{"head_dim": 32, "parallel_block": true, "init_std_qkv": 0.0229, "final_lr_fraction": 0.0, "batch_tokens": 65536}
Below are experts of layer 3 (counted from 0) of a mixture-of-experts language model. Rows are named router (the router's row for the expert) and show model dimensions 160-239. Each number is 128 + 32 x the weight over its row's rms, rounded and kept within 0 to 255. Numbers have three digits each.
After each expert's rows: a language model's description of what the expert responds to; "raises" lists some tokens whose logits its average output raises strongly, later layers aside. This comes from a sample of Wikipedia text that the model never trained on.

# expert 0
router:086121118088092134090174135157106129100175137169124151098134157122133173107108098142139146157148126084131128169144104119134121090094062069150179123134120104125143112095106122107126118122115066138128135164144124142128106126130032123200138130
Word-final pieces, taxonomy colons. Word-ending pieces of names and words (os, ers, vers, ton) and the colon after Species in taxonomy lists, plus of.
raises: "อ", "ห", "ล", "เ", "พ", "ั"

# expert 15
router:092119139091101154090149130082123143095162169214121096078144123133079030171096139130087055126139124138150130220105126113075142071114146052130097052093136082089115087119143089097107154114088112103140122154144135049086124108146036119133188151
Word-final letter pieces. Short word-ending or mid-word letter pieces, mostly vowel endings like e, le, re, ine, ette, in names and ordinary words.
raises: "ter", "per", "con"

# expert 14
router:097154139128105105099160125094156105157151145145170116157136121133097142182115129182118158097109090129138116153112126069106088070142137069145120083141137114131155128151153109133073118110118133134168114124079159181105158167130086069129066128
Adjectives and verbs after articles. Common adjectives, comparatives and verbs right after the, a or a subject, such as other, more, larger, known, managed.
raises: "ly", "-", " and", ","

# expert 8
router:134127135146090113160095116179131116145206130178093193089131133143160174177152117106131116167188090101142124161127115138114112096081161121187133139151158150103157098098167175122142118141189116057104153190117118121133116104128096083182147136
Sentence-final punctuation. Periods ending sentences, plus periods in abbreviations (U.S., V.), question and exclamation marks, and closing == of section headings.
raises: " However", " They", " While", "\n", " Although", " According"

# expert 5
router:100140134094174089167123089129115141165189150123070187090140175158117176185170146130107193136182080120147118136137135150078138155037152114186133134134136104113110091145087167060111143142130074124084154205121135136151138106146110064151162140
Table cell separators. Pipe characters and markdown divider rows separating cells in tables of sports results, election votes and lists, plus some semicolons.
raises: "\n", " ", "wel", " —"

# expert 1
router:140131177153083117088130070171121162118130145146118196145155150102170105120132160153139151132109151149100155088137113117132127150111101195098193091160110180160120118131170168119060143123142115122197142092130123119129118133132103147129134117
Media work nouns. Nouns naming creative works and their reception, often after "the" or in section headers: film, album, series, gameplay, Reception.
raises: ",", " of", " in", " and", ".", " from"

# expert 13
router:104116123048147129099137082147126147148081124149068130105135143104096116139152164150103155157174101141119100148125111070101060154081161173128087125158138104090140108100116102128132116145185065085073146185079132111105055135141048161145173139
Prepositions. Prepositions after verbs or nouns, especially in, to, on, from, by, at, of, as in "station in Tokyo" or "in 2007".
raises: " the", "ward", " its", " his", " this"

# expert 11
router:148086121146099132167127122158137124106195150101118089140200135142105112102122126146164096134169126144130134206178111112179133033111122079177126123154087096165151107144101120161152115094104128080115130173040117093151142137109090079122158113
Digits in numbers. Single digits inside numbers such as coordinates, dates, scores, chemical formulas and statistics, e.g. 51°31′, 2024, 10.11.
raises: "0", "4", "5", "3", "1", "2"

# expert 12
router:103143148115162142094107137086116117056135142118120118126150131158140176162166122122149124135184054120096086146129110130073129124111124134158120127155085032110131111127058138122172147104104061066100143218106116073098144121123074093079141143
Opening parentheses. Opening parenthesis after a title or name, introducing birth dates, disambiguators, pronunciations or IUCN status, plus subscript and bracket openers.
raises: "now", "Note", "pre", "with", "from"

# expert 10
router:162096184109182142092153096077124125077058181128153123130179195128101132128133137155095154107149152147107204163114080126160061109151118076147153102163093130111144122123173137110144120125098105125105114115088140123134123115166110142116090180
Verb suffixes, word middles. Inflectional endings like ed and ing after verb stems (renewed, reversed, retained) and inner pieces of names and words (Franz, Rockhampton).
raises: "tern", "*", "."